Weights of a small mixture-of-experts language model, trained from scratch on English Wikipedia.
Size: 8 layers, width 128, vocabulary 8192, 19M parameters.
Experts: 256 experts in each of 4 layers, 64 GELU neurons an expert, 4 picks a token, a sigmoid router.
Training: 539M tokens, 4110 steps.
Below are experts of layer 4 (counted from 0) of a mixture-of-experts language model. Rows are named router (the router's row for the expert), up (a neuron's input weights, with its number) and show model dimensions 0-127. Each number is 128 + 24 x the weight over its row's rms, rounded and kept within 0 to 255. Numbers have three digits each.
After each expert's rows: "mostly gets" lists some tokens that are sent to it at least half of the time. This comes from a sample of Wikipedia text that the model never trained on.

# expert 18
router:102138096132167105104129107144122154135124120125127137137115157143070177095088103185109121192161114119144131126137133162114135127123139137126123123129146083119125103145133144126122144138143074134134165140124112090125102123126156161138130102121099089090146087161134132130167132110104160105129141097134157169085102142155186107152169120147105108109117128072112166128132104111135145131147
up6:173113139125164088118124124116146081150138116164115106139101127158097120113087094147169146183136131111167100131138165144135120130139134159095105133124132106127108143121107150162109118118117109124106128178119095139156112101140129138099162127129137119129117092151164096091105163131152146098094130112120129147121090116187144054130115107160169147128135119096114123101140098138156104145165
up7:150157131158116127145142129161123161097083132122110158135103089123116095131068097160139116088165123129152144110143131178142140104114103125115140125162124102107121084125143167094108119112169098120132139143085135121134121155188165116128157084151107110122135129105127175181129084135090155105137128110157142100102113114143124113145167116136123145148123124107123134124145175112173136104152
up8:103102181118124131138143166137115160105122126125140118114134168155140132124154142118107122144096109101149111118123131149107107136141106145152148118130111128058142137154147095102135127120092124135138160127122116117138104041129145118138090132156159132155114127156138109141086135160156116071137116108138093124102100125132172125134172069150114101139101119184142093143147153158127176141139
up9:120166143161097136147116113088120139109086131141116144090124177110114113110137144168098152154126104147101130158155108109142126138119116162099083166132094105116184097132156124104111095123146135136094130117118111165148128132102131140115093111134182146123141107142102150197126132081090163135143130118144146133079125122155155146142125137158111095093123071132105140141120085133141117122136
up10:117154102140100073096108133107120121120121095121130195150129159142083170142105103160112067118102147131122108138108173153142132152133117107107158159123143158119104108128132156135141120113124125129101167146070078097136110141151114170119143106118119153107137143154142139153159123117174158120132129101119140127089115140145156159150140167122120091130155149089144166116105103136153161116129
up11:061145096120149094146155126158118139179126102147163141127116129116093140133112154131170141097115088156157138110129117137126102140149138129149106107145113105158134139152125148145135086142103126104158154150109138124115142111159146067161125167145141127135117084156150155114095113121126129098132163101146094145079069149097134096144146067114132127126108120145117137133134146116114166119179
up12:105139126133155122149129162114124110141140107166142143123147137116121121129146105141171127133116133132143153118126082116167088132147085092190124133141152135139137095140124086136125116165110092185154173143078149085110127080102122130112176136148167117138093117119156111172140100110112148115161133107114142116112143152133107140134102083137147142155107104116080122112121150079137122170156
up13:151148078112106106164146085119138187131121140124166113116109140140149134133101143128148091121142117119136155096147103092123113133128106112167143100137132121150163143138152147073085142120156114108141162116111144116119136152111154103107101150114152120090124123126118132105146088119134143120135120124138113187121097138102139083204124140142118109131117174135071114099188116152146136157106
up14:108161121136163109125158140105112148141134099129142171142126134126092137119131083125156139145073078114130126134128113164144134113107139145107136138104147153130178156160126188116129192147162085160121140135120148098110120125111129135130135107151136150116096115132143162149094099054089143105153142099160162180146119076128140096155130097098137155131129124121122117140115121113157117123135
up15:094152165167161115139095155102144102163119123156117105118159108123111138116123117175118167137069124180147115083124170149136121095145127131113095092113141107122113157146098126128148123104146120185127165133103121094155123157120109097116181099117137116147137111139121134115095097125090158124139158118096158095140116153174154113106118133125129158124132105116124124094088130133148128120184
up16:128127153135143110112126143098101136082112126143116137143121161093102170065108118162122124142132134144120102126112126144142130111132143152090139113136158144074128141133169176115182153136135151113095109146088126103140102157125172127173131125159126123131120101155079172156190095140171101106114129113117136143144155154130169127143127133128092121167133134122098160095105125098136120093143
up17:105139124133144135102131116177142108138120124165170112133120161154120145110133157128136113152142103074094151149135123127092127132156148148134145164152127076093116116134157133159136125114126145123151182111118109129146129062117146143116139091149164137155111091160133098118143136096132123112111140077103131116096105164168158184142160098160128132135158141083117103136074128113097149114134
mostly gets: " favor", " accept", " similar", " great", " consider", "н"

# expert 17
router:114125131132149079133119110132139178162098075101143108119135128132114150116100123171097090141139182154149132154156151142137098122125085135096120126119113111111154132093145139144112185114112152137139124092118082135074132108117139131117171107155162125116138142151149147159124075084112142097114141134162129136136124123152153131117132084083157151148098152085143140156151123126165150130146
up13:182130151179116108156148097103103133099116123128108137116120142088130122143125155159087121160098166117116137060124112142133112135155103096130102106141113095163132133117120116134101100124137170119155168118131096166088123134151202127152142128123160128094132158166167162131087152102134102106104101110169132146121116146122165140136111139148138103156116111086119113121118122125150149129157
up14:100091124138135127147138134107094119119166126111120130113071125150082127144110153161091123134126101162155119076135150117112122080132177115087127119118130140164154129138157156114123116149120112141108139156131113146123100150134140129125142103135169111115139152129160131126122103116158179119103112125124134150149091171138123143137186120142084139136105062107146122133133064125203151127131
up15:087138113108156083163159163109137129125129111086132098126099155137096133092096128156139151127080122205162088156162185128137110134131109108113126165125112120132153098122126122112113143130121129177118124130137159143102122120114143059093139116144178137112119155124149173142147102115123138112145135132129109149126093083128127130175173111146146153111125086124125125156130115130135135151144
up16:104147086140163099144110126126142165148123129142141145123164131172075152095073141188141132135066144138129168131120126135110091128129119151119124112108127143142103159139165122119117178140110095094110110071138157111088102160158122139165161120141154127136160167120087187137136135105127146126118106123105090117107128114148150141122133149131121117085101142108125139119100145149139141150147
up17:131137091118102130117099120107170139129104124098150107111159090176130131146132082144120095154105153118090151126154082164124125128150096087093105087156122099124119140131150118128128149135074141078159139136141129105129129092139133134154170106138088126178080111151166120162151155153141131118147167119084122137120128127142153126125106138154112106163133134100109148182094137097138126145142
up18:120135147131177109131167126111115142138093056110112168120100169126125112121141117145122095138126144180154117141143128117144120132137111142117076116126168110163100126087135092121150123113109107110124159136100070148113141105137135139127185117118100139099148134128191114140096101077115148140098132125180126117109082131139137169105133129176153142108099146131129137127117162124117129151148
up19:148167157143142118175128180086121110163121102081133093099139101154087155114110106109078131105166129161127141124144179114146137143130095136086104139168115125171123130105120114120149094174121092117122124150116129165123099120119112149102173127144078147109155124128166119093123094122130146102131114126106122100133149107139147142122139101131137130114128135141147116145169137134203132127156
up20:114089126129186082180127147130125135130179116115134128124131105128122151098068124112122099156107148157154133124172101131158128145094126158138113177082151145150114120132116140109113145123127154105085127136132128114151115106123151136118104145120122145139161056126118174138158122102106147107116143135092119105142089080128135073119160123135140126117135126107133144154150134150138172134069
up21:130140135121122109136125102114131142138166133147108121180123112138117133116115136147109146099154098152132144144115125111138095120147193113183100164118130133136096105132126123134128114105151121120170147125095161099106145089116090125158151114152130203133141150121121138202159145106130090127146128114113112159098115187143106105119123113090114124132165108106111123128169171071134102117121
up22:154116094159111106166123092122128120159132076126086156131173129131155114143115158159167120144124157128121123084117130130114139086117155132152122157153117137137096160181105105119145161095107190110114150114131093178078088155119158106115130133130128121126142121164175134169110086117127131103101120124104102135130146117119114121155121137104153163133090119136165092120149104148158148134124
up23:173125106127106101127116147155139106100097094096157154151143168107135138169096130140091141156100150115099076103111176123131133093155113123147140154129167139121159114160166130135127150153137140122140132113131095129171102141111161170099150103105158157131096092183176148127162135144135095097122120101127094143131153107112111119139103097121138138128157100136078155139134149126116103155127
up24:152161118127102124116120138183118123123132113154125115129127145148098159147138114106188126131141140136144128135139140104162110129092142172149122143097108109064135149119152136140095142095118128141095143107129119167054097140121154138087101140138135116136176113131142182165148105142129122113139107139096113082110104156153141087145122137138092094112111089128123129110086131171142179138129
mostly gets: " by", " for", " fund", " board", " without", " firm"

# expert 37
router:113112113190117097184118139114159143144138127117158111108127148108133175100081116149092093153093144132170126139182147139118093143118132152116116127096160112105184106091155135119118144097132151163147142149111101125156113107133146117075175117140145140137160111144150116113115132095143113103103151088150125120084122150162143167167143126137132133123095118106121147140084139100115123124129
up5:124147118118132105155164138097126130130131137097128122119082165169107143165097104117126121135078164157119116116151187131145144141140124122110072134082109121126144122128064165109142129141110147153141125124090119128148121118140165128083126128160105134178118149141117164128149133122125098104140116097134095169128099139154115139151176144146091148112174156157129121155112137060121140122103
up6:066179134140150150133137095105084128128159113140094117126144135113118163102071115116122062154134171147120138129110115144179155113121136128162098152119116139137155142124129163144127131155122149152090140171121147138085130109093114137136167140126127140167148130106159125126116145133123145114108126094106134118162160139155106127103158093173094151109115155084085129102128128143141087116105
up7:136142111179142141144105155159151123145094125087172123070127128097115139152150076115095131139128131143147066136115123190082107123125107125091127142139101122126128148103113125106122145107142127138129119120130126090168159154084162117113134146143136117113159141145118181116138068120165142113108104108165156109171100114135108150149163116160137150144112131149095122115140164146122136121099
up8:063095135133139093140138149120137151111147124161134146164113172123138145133163092129103077161114139171143127081130149164153123128123164100135148125072116129139136131125119097083147134131121102122159104118156130114140111102114127120086140151116153149158126146148107128131105088105125126122167104088145145124151161141130131168123165112094164118073144086117132139098107120143138167178117
up9:160111088160131126144153164147126133143108147113132121130180157100161108144114127116151143147116132109110115156139134136118121086144150119079118132103107150147097109134104124101155112096105146075102147191081105109096148121123173115128144124134169150174106114154156115119105134077173135126121207111150116102112112120124138143175123132124145111136126084149113143134130124104093141135137
up10:114163170156089114137097130053159131111139127099150118145096139143105137153098142121156152108085104135112127121154167143136130135118126145103154143106136157116114165116138128163128113128137135119142126132091077131100140160153118170073118105110116100108138071143167152116154123170127105104125125107185120140121136176108152126146143147134079102145158113151147155157118150127151119153123
up11:145174124147126123141111080145145088137118157087126149094083118145115139129112138120140149124117146139129075107144100113118119119122154138089129114126107128119122115132106140078134131111126118102121116135129153116108147082121154098116096154142123157141149153131142091113169151153085196119091133106113171144142136111119167107178154174104177125130088125158113112136136149200142116137130
up12:091121084127085138165130147092155132140160107149111128118157130111125181144141155144151121154133133175138124129156133117130105095131107148101118148144139102117112106092132165127112186075128081152147146116125119136136118142135145172085164103136129137115143129101111162117117167153123117116099101116112117144110122119209096127135127109108167086156106114152127116148090139105124084148145
up13:141113158098115099145149117138150117166158142146143105124134114101121180107125143110105094151136159109124151128168094103147104129147126117143096141132107070096121153085121134080146106151140164100095187108131123156134124165109147079188154154126117132150125102128149151107115142099124129116119154103181122125122108089102142105189141137130140111129078148141137101099132123130118110124141
up14:099127077162150141131166179106159190154145122136138167129151122117133116114116108137077164121116098099111104129169108149165128080145117143138106139089094119133151103170113154135125165144174144132133139162108148115131152148095164072110149110123114117110102072143110138129122110109128105107142167122178122132137140122124134126133110126116104143138159137107118127181126129079129115116138
up15:135147100145075141141104114109110141118175123133121136121128150137136147126075124155149145113119123139127098101158153129141077138131126152098173102084149063128153158126118139115097150086121147137110138136151132144151098131155075078122141121152104095144157170147165150170184137116136141117106135133142111087055135126132128114144117138119106123115097104137155128093136132109118151157132
up16:131140118139165146162082145088125131084122108126099139117154171098110137151105103157170135105160144138115079148125162113156099151110107127163085132129137112122108100144158123140152134121157135103119118126112120119147098112128156157099166052115136127163144108141125132132125103144130116108097132131139139107096155108158177127143146119116185109124083115136109175103102127144142127187156
mostly gets: " Mike", " Richard", " Rick", " Jim", " Jeff", " Ell"

# expert 83
router:129150104175158085172115126144116115136122116103154108119129146134131147110069146154109084172109172119150119106170150127135105150112151134104124120122165096119164082089137109094101120098122120165100134154086087101127129111146151123085150108147133160116140121153137123143153113080162146120110149098162125143094153134164155128187144141131101137139092108104119150127108134124119137152136
up0:123087144138127129136113123112137095144175145131103096156109127116144171131142129131099133177114140134166129161154115135157082123125097147125128092124116137139109088093156122124138121107128164135154140181121138104148080174073069106110105159139131135109176133142165112143102103107147153108110123119141194125102086120135136109147123138137120141122128115077149162145096141136140129173144
up1:081158117177116108163082128116170153136128105117110122167132142151122105113084139173118109146125137089071135145095153082152110105134160136120097150148165139143135158138149157110099098100141155103164140154071102163138103125150144132097153158124148161125116096150132109139117115125123095131135114100187134128097090103152132103133154123131141100111118160142126128113159114118129110155141
up2:157160131142096133155115134111110128108161109144122179117109116122103124119128093140126135162117179165124148091108131150147100107150136157162139147130163140107096191127139133116109119117136176090176106149131110150124163069147094154099161162117154102143149149178106065121134094106108159113131142128121142120120130085102127129135160141143110094100102122134139148120129131115102101113153
up3:138114112142130097133138115158133112140144139144157143161117142140145156099182144113131086120174183137105090152114068192150153102125135106107099165138121111130104091132146128143129137147108093092097124098134127098156125120103165100143146158116139139084127097142138117138135143093092115131100123154118163174156118116174118121165094122130149141134135105096079131103094131136108106132112
up4:190136118133150121104127130172147126111152133132123122125131136070122135126112086166143104103131095127166116128139150155133148118180134081111127102100097092151076099135119112117182147097149142144090116152133146136156134154169144120151108150155072149162161128128123138107132117095143173113152133131119132097100105142167138081143109145141154125121160122120132107107101129132146077122160
up5:122138131113096106128151161103108126130084160106165111067095147149122135116126128129113154131103171143079082123129137153139077111120107136098125156118143149120167130165129121125134157123086091140142114117117133151135100097143103107112157115175143161183095122125097124146152133118106125133135128124154096165102112093167158140158141144157109196099149111160129146152129129131137115102099
up6:119110110103160115095116143119152129132102142171080099149134140128120159104117177122107149148134138125168141119186100170103143096140158133117153125125132131126112136069113119158097143109151150138127156150113131150123171124118114110132165158121110093114110092147143167110117099119148177099125133124153107091171170128125142079130174112178143140124128147095122139108170106112134086138139
up7:090150105143150085158103162146108115111120085106113086141089126141127122153093084148097136112088126140174154056142094127126144161127145132132106094128109127107141114126148107130126127123143133102125130184083117119157103142144137145136145115147147148076117126164155145173163112116169121114118149110138142126141107141084144159162149165154103181131104112135138148117148097129140109119117
up8:122080124142141125180103121111122153109121157117135127118144142106097119136105161146084131129124116131108156109156162171189068118119105146105149134141130119129141144121119130160129114145110146148123122130121107110169144081081124108117109137140155126119153153132127127119176090141123069113142115092096097119118146131126131208114174117095138093097115123144145168145128150102140177129115
up9:106148080173136111163121132145109134122134130100150110097186172120131097120117125119129144161130141125138139149117136153083151129096128155109108141089115089111158118113175135101127100115134111106133142145116097113131157123147166109136119102179155124158120132131124128132128112100116164127146156113182131149131089084157136134135155119165075160140086099108092145181128079163117132114124
up10:105147136129119063129161101139097113131124087147168086146098093159102145115111177165145150111124153141110152120121158145150103139118117134160118124116129153149084107126104118130118125095061117133119158111100123128064129144179103164099135088130175141142109136131134087151153104136125107133147154135150084112126137135152135158129140091137120134095124126112144172150143118123165135096132
up11:164132136104127100121150126126088124174149106122103132117125155108081142102119167121108111112147133124155106099104086151131166150142156146166136100158118094110083106114170124148125104124110153106142092077143155134138101097133138153104162153110171107191108115127113154169114117132115183103077111123133167146131112155136131109133149135161133129127133144078120144139144098152128137137160
mostly gets: " Robert", " Michael", " Richard", " Daniel", " Jeff", " Chris"

# expert 2
router:127107126162113120153082134138160153111142136114164134130127124139094179117090115153095102148166133146132130122155150136139081135096118087133135101101141115118158134111150153114119153103176127132124182123108104115090144103138113105116125119177145119138109103179121106104132106107137149084090152079163133158106115136141175127151153109145128145128126160085106127172119084113140135169149
up6:134160099142153143106144102109099107105140134111121146167141108157139152110109132118158114145125125185122122120119080131136111120146137149112123133117125110136139144074131127124162195090124115147106170196120133150101109133142151109139093138140108078144143092138113160158088150129105107110123119119152118120146092172136145106146163108066147118113155157119083147101141152113155107118093
up7:150149088178127090102141151138137148132099134163154128136137130160120120170126126166109151110119148100152156150113140125126112109144112139168063157163111104128116132136154091103095155129142108094129151136089076127122128171132121137166126118158122136132120113133191147150142128113143112104105075086079145132093099106163140138148129138112162116127146119138124104093127170111100169130128
up8:133108124134081093164146081121154141117103099131162116147162104126094147159149133155122102144123130137132127128147139082129147136113124121148130154138118135123102096147113139132101126119132166121153103130114096110118123107137164151146076146158080113113140096163137136159201115064132129094112117099151184136094151110166150163146134125132133104093110087118173112114157145124117137111147
up9:174159078138136122143110121090161169127121195113125112080126121119129092134105126139119148153108127143076131130136128139102107109094162125132103161119125156139120148092128136098142148139104162135065136157083140091119187093127151119143133125146189141107138119162161127122153083148115113119117148108149151117101130135134154127134169154160139113130146096140115094161130133137096127134112
up10:107104132164100118165099124114158123080117114131175126117135124123111145098105147140087096144133143142128167126122215147135139137134147123142133148110139113147125120082117117118081126106142127091110191140102105129077143151138153125079136156124123169135127138163142109123153149100177128130153110115191140129087147129150125129123119119137116131110153126105121185116143097097120097137105
up11:132147125132125057151118149125131144129157117099138121126137105125075147136084181211117114152151138121146130106162130117148113127128135129117139125142111153131137102124140139121121126088128109131138120129108085123129126131167128127120107168153115144122081140146154121121138098120111127123033136111113160116099103098128126159166134162155180129146095170123133118146071159149125119126144
up12:142090091146135112130133102125138139118156108153128075112129172126121143154129133119170124115146129154143109147123076104121120141102065168140118128110167100158129073135160144145174133064111117094133135157171125114119071148131157132086157093168167151159159113119097157136098123107093124128127130116117128144099102150115139130183126120163138136131113112127118103104135147123131142120126
up13:117126087151125097108083109110108181136147143120112174139131146162107158143133116155092112155157119170119089110109100113164109120154132077146121182137140114126131134110153122089110133160090107089126126125116100131106132148154170158137135126138154112111101122173114151108095114112167117096114132115131156131120073141123162120154116116111148161156095160126110175112157137113165122119159
up14:125131106166151114138100169109139131156103123133197158134124132141100125138124090116164116121138121103155105124124099145132058095097140158094066131104107149098134133118170165130123133130098092117109109124130130121114101118136137156111147146185072131092153173151145142143111146136150147116096155124163164173134133122118124107114128145121125106082116141112120124152134133078155122145148
up15:101111098159117117144100119106138136147142157150160135146147128152115147160119118147125124137157157150135122107115131114120133155189141157166144070112143112118140142122162116099154134102106093111092152147090124144114071112147180142136110119130138127137141118145190124081126085105115141098139150091094125108115108162145161151139152122160120150153133154142072141131181102111170133105133
up16:127124117140148122180070123090158143131161100122142126126118181150118135093107164147113128153110159166137160146145131134128095118135117114132120095136137102108129135118182183156101166074134129121113134146092112087118122096084170144110137132130118091138127126128136143151095099108106154086127129123121139119129133180135137161138128116137126125087131094123111130149108124151191170132172
up17:124121108159130076142117132092147151145108128128191128127120124156090169114107133138119131170131156164114131122151121141148116143113120152125104086104141112092135137130154150134141171101103134125106186134090078121128110119135187145094125096141135114156153106166143157146134109111132137075114146047127165133099123144155164140159159114130124137135128114111112112129162109118148114135168
mostly gets: " has", " have", " They", " had", " having"

# expert 172
router:122082110188117135142136120136129159143151126124137136120128160150099144130105161141131105155126147120150129084156128099141106091141091114129154119128128099119144113098141120095151168071150094103125136157110118118085130085130142115097165108134123154145103111162110157154121115086130093111135145106150137143074146140171171121183118123157151121135131112129135160141161115078120159174156
up0:121105166174149121124115128115123116154115164116120132133131170132132167143106131111154165142109182112152150201117119106147117106113109108136107149127143114124087130143118131141152129138174134161160165168159105100112104142098140112084118123112115131126156089137134112103106141098125136113114153098165110102121093169150134190101127122130125100116154102070136143124114173085105134120135
up1:145146122139089109174127141119150152195135110095151153111155125141111108183092153110140096124120142135114133137149115152148130063122154075133119120172150119123086126114128155135155152130145165126182136155134104151130132120056154103118144130123117142120123060127147133108104174113125137123144141098127125079118140133107141092126143103145107150093096125091116137144127140104135139142143
up2:171128126156125150152097168116116082142119122161156141124138092164103110098109128100106101110126129100116135125135115120062110154159133128109144147122148123147137144128142133109139189113104158093201102099094121144118125109116107147130114147148177109143101128173171130163160119113123183126138115099157124072120135095142108133167112136165136126113115154112116147100136146114142103115148
up3:133144136151108128135158126096152196127128107105127146153153149097173119124127142134104109134148096111155119091133111138133134070155104144102129181077082137091148133145193123140121141147119124149142114129168139133168113167139156090129177091156131101121129124143137121129148121135166104104113141115123115082134120136088121147121128075131140117154107181119124130109125150113105174146129
up4:141140128141119147145110088140124095129124109131120118109147162101108117152110124143141148143152111102173159168121103122103132095143090080134130194139113116141056151121131153153164159165157125124151196110149113101119117115094153122125080099139121163094147141115162168092133130120132105113093115113154118109141113133131156157117121114111130152158117158132141131105151176113148137099157
up5:154142128120089124138114107145124125173125082160141133147107179122081155145112126142104156128126144125116102114097161117159136105150134171132120153139098107112131143131134094111132154116169118122113129137150132111164112120114184104091128126147130173129091150158133142119176125112057127123159133111137154200129114118126148112171124119166149125101128097158112166099150143111096099100104
up6:129110122128141132119107106082141095097137115103128090145123142140100127113116129124149123113089156120166149085133122147175130132122149153116133063130101127095133132120201133151096185113144103156073169141138109151129128141166135134162143099134108132106134104110125144124141112097159106107115158135166110176122172159154159107116144148172127149139114112144089148119160126123168151123112
up7:120153107173101145173116143160139146148097151121129126150161102134121097142091089152163140140192120141123133130119138127074159134165088113118081131103122135117117113071137129114133145105119105112110097105148103071135097126126176112107094125146164176129111117147142127128136121111106145131132100102177139122107085100167163146151125139138130114150138158137098154121116178132116120125113
up8:170119104151154113108105086149128128141112119138111160147114138124120137129076149169164153114126140112152125122106160102177097090129107126082103142131126149127103119135110100140134118112184112139128143122177150134157128138137134098141074138136073139154132138120190146084194106123145132110133108080123126090144139086161111158115140130133134112110129121114170112117135162139115166118138
up9:125146100145137131136115071108112156121098110110151191083135148129082113152130109118099098121121137136129135100132183103157100122127149115114144130151081133142168148111119090103161126148145121120117155147090132110101155114158141127116097107138111155119103099122174150141146129121122165125158151104125165147095158117153091160125120100153126150110123109149162130149178090113127187151107
up10:145120134109092118146148127112115099100162104142150080132134138110103134128092168134132134144143143158188147134103131128126113178118126166128158122107179135137142113139141138117161106111061086094106136103110078145127148094178175173103161121126144155133143117145134126100143141125134096116116140128172100126116147167088144137108116096150130136079112157112160131112136119087134148144119
up11:122137109129149092158141083172125159143102084114112122124102138120112120180153124138134192112150121157138158155175142108140134164118106100139148144121108103156125106166120100096140132120135112128138143145137088104136085103148118122110158125130118122135128136136138124118137140111091146117102128099133152101171092082110122111116135094113150168135100167062152139093112181127128146183143
mostly gets: " York", " London", " California", " Texas", " Virginia", " Washington"

# expert 236
router:152076120175153120152128138085145142133124106131150152110142161141100128122127157126141126152113130118125142076128129124155098088121118116149139131133144119126153144101146119118149157109154130084138157125099126095084149102122121126121163121166096138163112120173097124153133134097129127098117135090126132123091149142162215098151120110115142151117126083136147106178150093106160146162175
up0:125110149153112085110145158118126161103131116118099140086157173143136140093099167157117142109142127112147123158110117137138072113136139098163107120169127168135126093109127113136116098153147159125126115136166126089128137156090102092114071160116150160138176127152140094109157105130103122125146130104115154109136136076174184144121126128134157100089134128094127130116104113128123167161133
up1:138151131164098151120149105137152163164114116136134160128162137118101123147094165108141151145100113116111140104166090150132129098121147101096092103132140147126115142067182128107142146156145119109126141136140107144103136106064168132137136117172112120132145070163158091154138152103115123126124136111109117074147153121103152118154121122139114170141072117107127073131153135118097140136138
up2:141139115151130157153110158075123150133139147120176151148111136157144132062124131154112111141143157147131113115125160149078147103161174096096135130129112141147118141136141109088107129140116196116146092108084128142102150100132132100161115177137136093169106130160155118108139131140142169111127137076141135104106132108144110106139127102120132122132107111137104080141121171134161092094151
up3:109143162151118103139124123091176109119111126161177115154122147119112105153110149148102128122101155128086128114116114106156117088124134155158128155169139126075139101145144132150123107123180096137111123175106124099121153156164140122099118115128098115126163105137143162117165167108100111117101108137098158172104116121140154096172131154120112125130119080104126141138171105185154135158108
up4:118110084124139083109130077149144117108163156146153080123144162146144121106109109152075094122135125152190138092141130161134134097114125151113102145143152126133107107152126138117134121106133141130146118125122153053147161096139157111178158115159125162123119146142119125104103113112170098121107158122132103165149118157125186135126143139101171089128155142150110148107105128111113100116124
up5:140139133104141118113158086146115145146102128132173146064107146113089173131139100142163145102115145149132117111122129144151105091112101147087128118115131091133186127092141112097132167129160136140115142153136132141185124098130129128128157118133105103145102130135133128149126104116124117112184134092131178125139172166166131148137121130172164161099123120125139110180123126094127130066126
up6:148137129121159144120107130075111118156108146137126072126121127160138168124120145137187150187109163135089134131172098159131122120142115135137113084161129161136107126140176122109081143115161120170094126138068128148136152105106158168153137132134086092152104123117133120103126120122138126122127134117190144123105090156135139120118131103164134132110155099109116138152126144089102100115100
up7:154145130177152122131151121108138163120143133127157116068154135117126134134157089126142087120113173136124143106129101083090108100109103118131077135142093112118084153114127121088155176148110103116110112149081087123136163178129183138097139145161122080133138102152129149156112153154139106131128133105163139103104112155128121122175153165103123148139128093124117106149154129110120119124112
up8:132109157158081124135124127157165134164077132152141116105137113090113151137136127156161146150159120141109142120127064149115067141128073150081111150127100178118116145117107126128145165107084136139151114122126141201169126078120110112151103127143105112127147160156163124139153131119147148095129134112109131084145131126109140106131140112092111120103121122110122122158127138142130180136148
up9:138144094128091121124119125110133151144119126134109140104168108113124111162171108116116132123114152099123164123115094107133091111102138103120129114134111096113173158114137132160107164145140090103131122168109114119122143130106150158082101114153189129126133152143155124138121111094128155103176141110126125155155131098179113205182139122148116111083117086129152153163138101112133170151145
up10:098145135120084101102128120125151128168165096117146120150119138143129152099121106124103139091104138147109144153101122101146156093138120148155147121140132123119164159123111123103095140082123150124095118171108122139145123125128144151079118118110132165132129150140142122155120124171135098126133118133173117146086162118099104161131129068130144160158170081084139111175195099120092151142146
up11:151132075132142106137157146189123103128136120128116190164130128158144133124139141132158110154119120124104119126114085122131109129119098075130121167092115157112121161124154111093118169102074093111119137072159085100143130123151154134129120149148146114132121082150130111111106111125137167118122113134156169137107099135129163125154131142161126134173072147089124099116148126161156112124154
mostly gets: " California", " Jr", " Massachusetts", " Pennsylvania", "shire", ".S"

# expert 38
router:140146113129123135117145096149147142142110129141110108114117163122108144093099092152106128127122156153156093102171126134131131143135117130162144126104153131150140125107143145095138149129154130163145130106084117139090132152115158118122133108171172139100128142153136128154148084091139112065098176066150130164137116169134153103184192119091134154128132132141081139127108114162105097123134
up1:102131131113090154124136162113145165148146092169126119154144119140129118139131137124109130127152157135163119132171087080118123108105166136110131148141126127125092170140145177083111120091147168052152136110102080091128122122129141124116147116117157124152119148158145111130121181121129111123132176097175092112112108122159134102109156090164160125161106149116128129153114128133120087118152
up2:129112109139106140139150131111121098140108101119097113125134090128164097101121107135072141126105130123133124124128146092172104121135118148151126117118136146145117168145148145160124148132125143099171082143150074109120160124110146138114110143152136089163125123160182079092167119120137117126168160073175133184136141136156137125127128105117103063143148155134109126121168114112157095152140
up3:176142127126158069174118154096146150163137132160161141113133160136099151123125114154127114173121138129115147129105102148113112105130136169142139135140133172089123101103158193122146173115129105155127152125119132131100082131110124095124063101113109093115151134169130152171107103129146139148119108149110141133128120130089127127157110100117125093091109101097122152105165149135129122115087
up4:109162132134104137114143160158072147136143146119130137120098184118117156121111091133108109091152109144122153110106133104128104116107154138140134116099097119129092156135159122122150136157156135103124155102110071094120141130125176122141139105116157119108149132141155108136146135090139098103141140109178185168125115109146150115101165164115177136124092118131157146145130104184140114083168
up5:120134148136153107105125109125075128107134098120127061150113129151087170124133142136079131109103102161137109137105150174159119121135114151141079171074105123150152152120134098137136141126124115093148117103155129127131175151123161117128105129176124108126136138108105146151139136160127115119125166108171112152135083124133146167139122115133194190147149086151137132101116114123111119120139
up6:140127126137109109140109150120158144096121079136093106129155171156110123171147147160128143150146160135097112105097107126152102083108141122134135153117120116133087137113069149131128184152133150111123181111110151137078168121145156125150141094165085119130112125141128135142176156085099143068079095096142130140179106126121147125140138135130166134134115125113140127128144143145100117131138
up7:130135093137171098156143142161152156136136141091132148131137152141117128112105116137106095156134139122155162107093151150094127133135095163084141131128146096109180143100140081049085172140120167161131121133096114141128126129158097150147122112145170129092109124144126124118081150140192126120134173122117162089114152133113140160140122146121115159132147107122104117133097105111131149123110
up8:161100100154143147148138143129144123118124109140139149075187129099147119170096115174110106141146118147153118140147146122151128093158106136112137137151124158109143101146124121152113170062129115120174109121125086130190148106143117141091162152098095092132161123147106103093152126120104106126117142113119137133113100133146106185126127165152132055120138133112147120128107112113144129106103
up9:157098080152126144103109136128089124099127113103108130118180116115165124161099116153104102142173118085134147118128160125157124155112215150117104104156126095134164139101112134134109134143123135079129147175127132151114116110168097120117086138126153131153111086149112120128111129110140124084120142091142162135109116160169160117169152119110158120142110109142123136174136157133107117146123
up10:122081139132097094134112150123152110141154098150187100157137111082056139148128153129104112171131159103153121149166114110134133117146130132104131128114117149118132144141138092115149190132146082125094135100072159133095105125132098152107179118093122147163150156139156124137131144145131123125136093112088103131121109150113124090124166094121102106110113136132105144184137147137126137137131
up11:095165170127131116128161127113137138127119130089124141179070102137108141125144083119107125119136100129119093132104121098107128124102185146140125092163110128160134133122141136081105121115165069142124159142132112101117113127151141155150128151171148136103143149104143123132124126102126138059126134130136195131094095127156132090167108128091117165138083150138118134142127147164161138142142
up12:098131085126102124128116126099195137097087134146109107105147182127108111133138144135119104155141133136146152145103151137119155103183147086176162106095135120126141132146142164125126092101168169133111142128154103154129054131095145108111101104146120093141166150150130145119120133131104119089109168114113099142135153144119142118132119117114098142170131130136117148106164143095152102169133
mostly gets: " million", " billion", " hundred", ".g", ".com", "illion"